From a checkpoint of a small mixture-of-experts model trained on Wikipedia.
Size: 9 layers, width 256, vocabulary 32768, 53M parameters.
Experts: a softmax router, a shared expert of 256 neurons.
Training: a variant of Adam for the experts, 729M tokens, 5559 steps.
Below are experts of layer 5 (counted from 0) of a mixture-of-experts language model. Rows are named router (the router's row for the expert) and show model dimensions 0-255. Each number is 200 + 30 x the weight over its row's rms, rounded and kept within 0 to 999.
Before each expert's rows: "comes after" lists some tokens at least twice as common just before its tokens as in all text; "mostly gets" lists some tokens that are sent to it at least half of the time. This comes from a sample of Wikipedia text that the model never trained on. Tokens count by the router's weight.

# expert 17
comes after: "==", "===", ".\n\n", "=", "\n\n", "==\n"
mostly gets: "Scientific", "Early", "American", "Background", "List", "Awards"
router,199,165,191,209,205,209,234,207,179,238,181,153,151,194,203,232,198,242,225,202,178,103,177,215,212,231,250,202,200,176,166,215,236,248,227,128,143,194,205,159,219,164,170,173,222,229,185,131,200,187,178,235,218,255,179,202,184,176,148,168,194,226,199,236,229,197,143,149,159,232,187,154,201,229,197,199,210,188,250,180,239,147,179,219,201,270,201,144,169,193,200,214,203,186,218,173,170,185,248,207,177,187,215,203,177,220,209,146,131,217,188,179,171,202,112,140,186,200,176,176,155,144,176,227,190,234,216,252,199,197,194,264,233,219,190,254,214,211,206,182,198,193,174,190,199,124,202,236,182,196,185,238,258,195,237,163,221,179,221,194,193,188,208,216,218,206,225,177,168,179,212,220,219,189,250,200,220,213,213,198,217,195,182,175,208,252,176,171,184,209,184,143,253,151,200,198,215,207,198,222,227,274,235,194,278,230,190,218,188,215,172,209,181,215,204,183,249,204,228,250,198,173,197,212,216,214,211,185,204,197,239,225,220,200,153,189,270,177,188,183,142,156,198,212,192,192,188,185,182,167,176,211,198,237,235,215

# expert 37
comes after: " ", ":", " /", "1", " |", " ("
mostly gets: " UTC", "°", "′N", " Apps", "′", "second"
router,212,143,194,172,130,209,129,215,199,194,168,181,214,177,150,190,176,181,222,195,193,168,201,146,212,262,230,180,166,209,207,178,215,170,263,220,223,192,231,243,197,148,220,196,136,212,221,164,235,165,232,180,142,198,200,193,161,205,206,200,255,203,232,265,229,191,205,219,205,206,171,153,188,211,183,229,169,184,184,164,166,182,180,242,241,245,260,195,186,219,224,243,196,139,182,200,193,155,195,188,203,213,186,217,142,177,177,195,163,161,208,232,218,185,221,250,265,214,227,208,157,176,229,246,195,250,190,160,252,215,203,200,191,230,201,172,193,212,215,191,215,165,165,172,181,211,179,174,213,217,193,177,206,162,162,205,216,177,154,279,173,200,248,232,204,170,188,189,199,198,232,203,176,222,199,213,179,165,162,258,158,182,216,238,173,167,173,162,210,196,166,231,196,209,231,211,236,205,162,188,208,133,243,219,177,178,186,233,154,210,215,211,190,209,238,185,166,190,234,250,153,178,232,224,182,165,164,166,146,181,211,190,235,193,241,218,178,193,212,237,183,236,176,205,244,220,173,186,239,239,278,194,221,144,196,248

# expert 22
comes after: " of", " in", ".", " to", " at", " for"
mostly gets: " The", " the", "The", "the", " Los", " our"
router,232,126,141,215,183,192,186,245,235,152,203,191,149,179,181,209,222,177,155,240,255,245,204,172,234,172,239,162,232,189,221,184,152,195,223,153,232,246,211,171,147,217,185,226,201,239,216,184,199,162,138,171,209,195,228,232,128,158,262,193,198,197,197,194,124,186,220,162,215,216,179,224,168,200,154,203,237,167,215,173,221,173,189,210,166,131,262,162,219,259,193,256,221,273,207,189,131,239,188,176,218,206,169,176,208,205,214,167,217,234,234,223,180,210,222,230,215,202,186,205,206,180,185,195,190,214,180,163,184,231,224,153,205,150,197,206,221,179,238,214,229,173,202,198,207,269,199,232,193,234,186,152,209,173,201,156,201,195,206,206,216,182,176,216,274,180,223,183,184,158,188,184,229,208,193,252,227,219,188,170,188,176,212,172,199,197,200,178,213,169,221,233,185,150,155,226,247,252,183,246,175,210,218,221,212,233,229,221,242,154,157,166,218,240,210,251,208,168,192,200,206,172,207,227,226,203,236,213,187,207,233,184,187,200,186,198,177,204,194,169,182,152,254,182,224,266,202,219,158,198,201,160,218,250,197,232

# expert 23
comes after: " to", " and", " with", " in", " by", " of"
mostly gets: " being", " some", " many", " each", " one", " were"
router,189,223,205,181,176,157,157,188,185,182,258,203,219,201,191,215,183,159,234,224,248,228,138,142,180,202,191,198,223,168,269,183,214,210,159,223,200,177,214,241,179,173,199,237,183,198,225,200,228,188,223,167,182,221,217,220,176,203,204,196,187,187,239,227,188,149,219,206,220,174,208,260,217,222,220,191,163,166,181,238,207,207,201,219,180,166,198,172,142,262,143,153,240,245,185,172,240,181,229,182,202,242,269,186,181,178,177,197,183,146,184,180,231,180,264,180,247,221,204,125,155,222,167,215,240,144,172,187,162,183,186,175,194,190,250,210,226,148,219,196,240,148,180,181,171,215,182,206,164,212,183,234,189,193,178,206,251,204,217,180,231,241,228,205,245,234,176,216,207,196,191,262,129,185,154,202,193,158,185,204,196,160,241,206,150,183,215,223,260,282,180,266,211,204,208,229,206,227,211,207,192,163,165,202,242,248,203,175,193,178,201,178,196,209,237,196,226,161,218,221,173,175,225,228,174,198,160,194,227,186,215,178,163,203,194,206,164,165,203,161,218,211,255,188,195,185,181,184,200,148,153,233,190,211,113,182

# expert 69
comes after: " the", " The", "The", " other", "See", " these"
mostly gets: " remains", " planets", " them", " Huns", " those", " Are"
router,202,205,162,166,213,167,224,212,186,149,262,254,218,188,187,200,206,250,203,247,208,221,168,221,147,198,191,227,187,217,195,181,208,206,160,221,178,221,236,199,219,224,208,267,243,181,177,211,199,246,181,209,215,213,222,217,208,248,215,235,180,173,243,189,237,205,215,173,222,121,204,230,244,165,260,226,200,260,204,205,200,243,216,186,191,212,225,236,172,204,194,189,200,228,206,176,147,176,179,167,174,220,221,208,203,201,211,188,252,154,157,150,227,167,165,190,211,166,248,153,221,231,194,205,155,167,211,122,208,255,150,241,155,181,210,196,220,234,268,216,186,241,220,181,201,218,219,222,197,228,228,188,200,168,216,216,180,204,183,155,222,220,227,215,193,211,197,221,151,131,202,205,158,226,198,215,167,190,189,201,208,170,202,209,203,153,215,218,209,192,195,231,217,140,220,222,174,146,197,222,248,203,223,192,181,215,180,168,273,187,214,155,235,188,162,259,256,202,206,244,170,215,191,237,211,211,182,270,224,225,163,224,265,234,185,197,158,190,163,235,210,206,169,269,218,248,214,242,177,189,199,199,175,125,181,167

# expert 19
comes after: " ", " (", " |", ",", " He", " he"
mostly gets: " Spacewatch", "',", " He", " TKO", " KO", "sch"
router,202,186,199,265,244,228,176,193,181,190,151,156,206,211,210,127,214,149,190,186,163,214,227,141,218,143,139,174,202,159,236,209,185,173,202,237,199,195,182,189,166,158,149,152,155,151,215,225,212,252,223,204,173,229,210,210,244,153,212,183,197,164,255,185,199,194,220,184,226,226,201,250,166,176,191,203,195,234,178,146,212,225,170,188,153,181,208,247,183,196,184,228,189,200,214,166,219,202,247,191,231,206,204,169,196,194,222,226,220,195,247,220,207,197,275,239,259,208,213,233,155,202,148,243,172,196,213,244,220,243,232,158,217,220,215,138,159,200,177,225,191,238,255,223,218,178,190,193,205,204,222,149,162,222,237,144,237,200,145,190,206,205,188,220,253,192,159,204,258,177,146,201,189,146,193,171,156,193,221,178,238,175,197,205,165,209,169,236,189,219,227,199,153,221,193,261,182,219,140,260,160,169,218,181,229,166,243,170,163,202,215,214,163,228,174,179,168,160,178,198,168,169,217,223,204,188,245,181,210,204,204,181,136,176,196,176,243,192,190,224,244,202,217,155,195,198,160,229,177,222,179,175,212,199,209,195

# expert 15
comes after: "19", "20", "18", "–", "17", " United"
mostly gets: " century", "°E", "°W", "–present", " ago", "08"
router,166,211,165,142,254,211,245,177,169,201,166,202,221,158,153,212,199,172,141,144,261,191,228,208,239,217,176,216,189,163,208,203,186,227,192,189,242,189,206,195,149,195,212,194,145,181,185,209,240,184,192,223,165,121,200,168,169,205,276,188,163,196,210,196,175,179,158,216,183,196,240,194,222,202,150,224,199,189,172,191,226,242,206,223,243,215,196,226,243,180,216,200,210,222,245,180,192,206,202,174,235,243,191,199,147,213,182,228,178,203,167,170,213,176,266,167,192,172,179,204,186,283,211,160,157,191,175,187,209,182,184,131,209,168,198,173,230,220,175,191,232,214,204,257,227,122,204,195,243,122,212,201,226,236,160,189,197,204,224,178,163,252,187,179,218,167,152,211,230,241,198,223,237,201,200,175,159,182,174,149,168,201,141,153,235,207,244,200,205,172,197,177,201,225,208,223,181,216,201,223,217,223,227,159,197,213,242,203,198,178,229,197,241,127,200,214,250,228,208,175,187,271,169,177,217,211,223,198,236,202,193,185,181,241,197,203,234,170,183,233,251,162,214,193,181,277,193,190,149,203,203,199,213,206,138,234

# expert 81
comes after: " ", " |", " of", "0", ";", " top"
mostly gets: " Lemmon", " congressional", " Hot", " Billboard", " planets", " Aug"
router,211,173,205,249,219,205,207,224,176,183,240,230,189,236,238,251,245,243,204,230,163,228,229,174,212,222,210,210,158,195,232,201,195,182,206,177,178,229,234,178,235,223,225,224,211,226,156,196,252,211,200,231,133,142,229,211,156,167,219,152,203,179,180,235,160,158,202,214,236,175,180,174,232,156,162,212,182,239,225,156,146,231,159,211,193,207,251,139,215,195,222,187,190,202,230,165,168,150,169,233,179,201,190,216,182,181,228,177,223,168,246,206,204,159,190,197,175,221,204,181,217,213,240,200,193,149,210,156,195,205,179,162,203,201,256,216,246,250,200,219,222,205,187,186,176,185,223,235,198,228,240,198,205,162,195,180,202,251,184,264,186,208,182,212,242,164,182,195,198,246,275,224,183,191,169,282,226,225,169,169,213,136,198,195,214,214,262,188,215,143,195,204,217,168,170,189,197,213,163,256,182,180,242,190,178,239,145,172,198,152,200,180,231,206,204,244,239,224,184,215,198,190,226,180,225,241,181,251,179,241,202,270,208,148,236,189,211,226,227,235,151,259,197,261,195,195,209,224,182,231,256,189,215,205,152,212

# expert 89
comes after: " |", " on", ";", "|", " People", "″N"
mostly gets: "'s", " (−", " UTC", " JPL", "’s", " Chevrolet"
router,160,190,201,180,204,210,243,213,187,190,232,233,224,137,198,186,168,180,146,164,202,263,167,163,210,175,136,152,223,162,205,183,190,132,223,217,200,212,201,231,183,200,168,248,219,186,171,235,174,213,218,159,205,201,211,244,131,193,201,171,182,159,250,170,204,214,245,207,182,140,212,240,171,216,169,161,148,187,171,211,163,214,176,203,132,137,260,188,233,198,209,189,186,205,226,174,189,228,219,175,247,232,182,159,196,209,174,185,180,191,244,180,260,210,221,184,168,151,176,207,210,176,242,170,218,177,200,220,243,214,214,184,199,142,202,194,234,159,202,214,211,150,191,219,213,222,194,181,229,221,224,158,187,219,224,203,192,223,188,171,265,208,192,200,216,159,213,161,201,172,210,245,190,155,147,208,285,247,216,194,218,130,174,162,241,166,131,217,207,220,140,229,141,165,170,164,205,215,151,176,176,166,219,161,157,159,204,182,192,161,190,189,223,195,180,223,194,191,227,245,237,200,240,191,193,159,231,162,210,212,189,155,204,181,230,231,189,159,214,179,229,213,210,187,214,244,212,191,179,255,177,194,217,203,226,182

# expert 62
comes after: ":", " |", "4", "20", "5", "6"
mostly gets: " JPL", "′", "loan", " www", " Insecta", " Arthropoda"
router,174,229,225,153,174,152,190,184,198,201,191,157,193,208,178,238,202,146,207,199,210,203,178,199,214,184,182,151,178,165,213,192,207,195,258,244,243,157,234,241,208,193,190,216,166,212,224,254,173,247,213,150,242,126,181,205,218,204,208,156,198,209,248,183,207,200,246,208,190,237,201,188,148,251,214,210,140,179,205,229,204,180,172,220,242,170,236,155,209,173,196,195,214,185,221,197,153,176,219,199,234,250,185,185,148,163,145,154,151,200,159,133,231,202,177,242,225,177,192,208,183,168,234,187,234,190,203,198,157,216,181,210,182,182,151,218,141,210,205,208,217,137,250,241,206,180,206,139,240,218,146,157,202,198,172,192,248,178,207,242,223,169,223,181,185,158,196,166,210,157,197,194,211,221,174,226,245,256,225,252,206,194,194,198,156,202,175,167,199,188,164,226,171,235,176,211,206,228,138,160,193,152,186,208,194,160,204,222,186,166,149,201,208,227,255,167,145,221,188,252,195,184,177,214,183,190,267,154,215,161,230,217,225,222,235,231,170,178,213,198,190,234,245,164,194,224,184,186,249,236,166,155,197,164,207,189

# expert 8
comes after: " |", ";", " |\n", " %", " Title", " Notes"
mostly gets: "|---|---|---|---|---|\n", " ±%", "|---|---|\n", "|---|---|---|---|---|---|\n", " Pts", "|---|---|---|---|\n"
router,188,178,206,243,247,227,230,205,237,254,264,182,179,173,198,151,177,206,164,150,197,238,142,180,129,145,205,189,179,167,196,177,198,196,246,236,183,162,202,210,166,185,231,204,207,196,196,173,173,160,197,204,251,178,172,222,179,128,171,119,189,229,178,175,209,212,214,263,214,197,261,134,229,209,208,191,159,189,207,139,157,200,191,163,154,194,218,177,162,235,235,189,193,249,196,179,178,176,180,195,234,153,156,204,168,174,177,240,188,222,264,213,219,205,201,198,209,165,173,214,225,178,176,164,207,193,225,216,205,241,207,217,163,199,176,211,209,203,204,198,245,142,182,218,142,192,166,281,198,212,153,175,219,199,190,196,217,200,182,180,237,193,180,170,193,233,195,211,211,216,229,199,195,226,182,242,245,170,254,182,246,218,212,169,200,166,210,251,179,213,200,212,185,229,193,233,240,226,201,184,170,152,236,212,166,194,156,148,189,167,194,215,210,249,206,204,201,174,224,272,239,158,205,204,248,197,211,154,205,229,185,162,218,208,180,207,178,166,183,220,165,200,227,155,192,165,175,194,166,231,185,130,226,264,223,167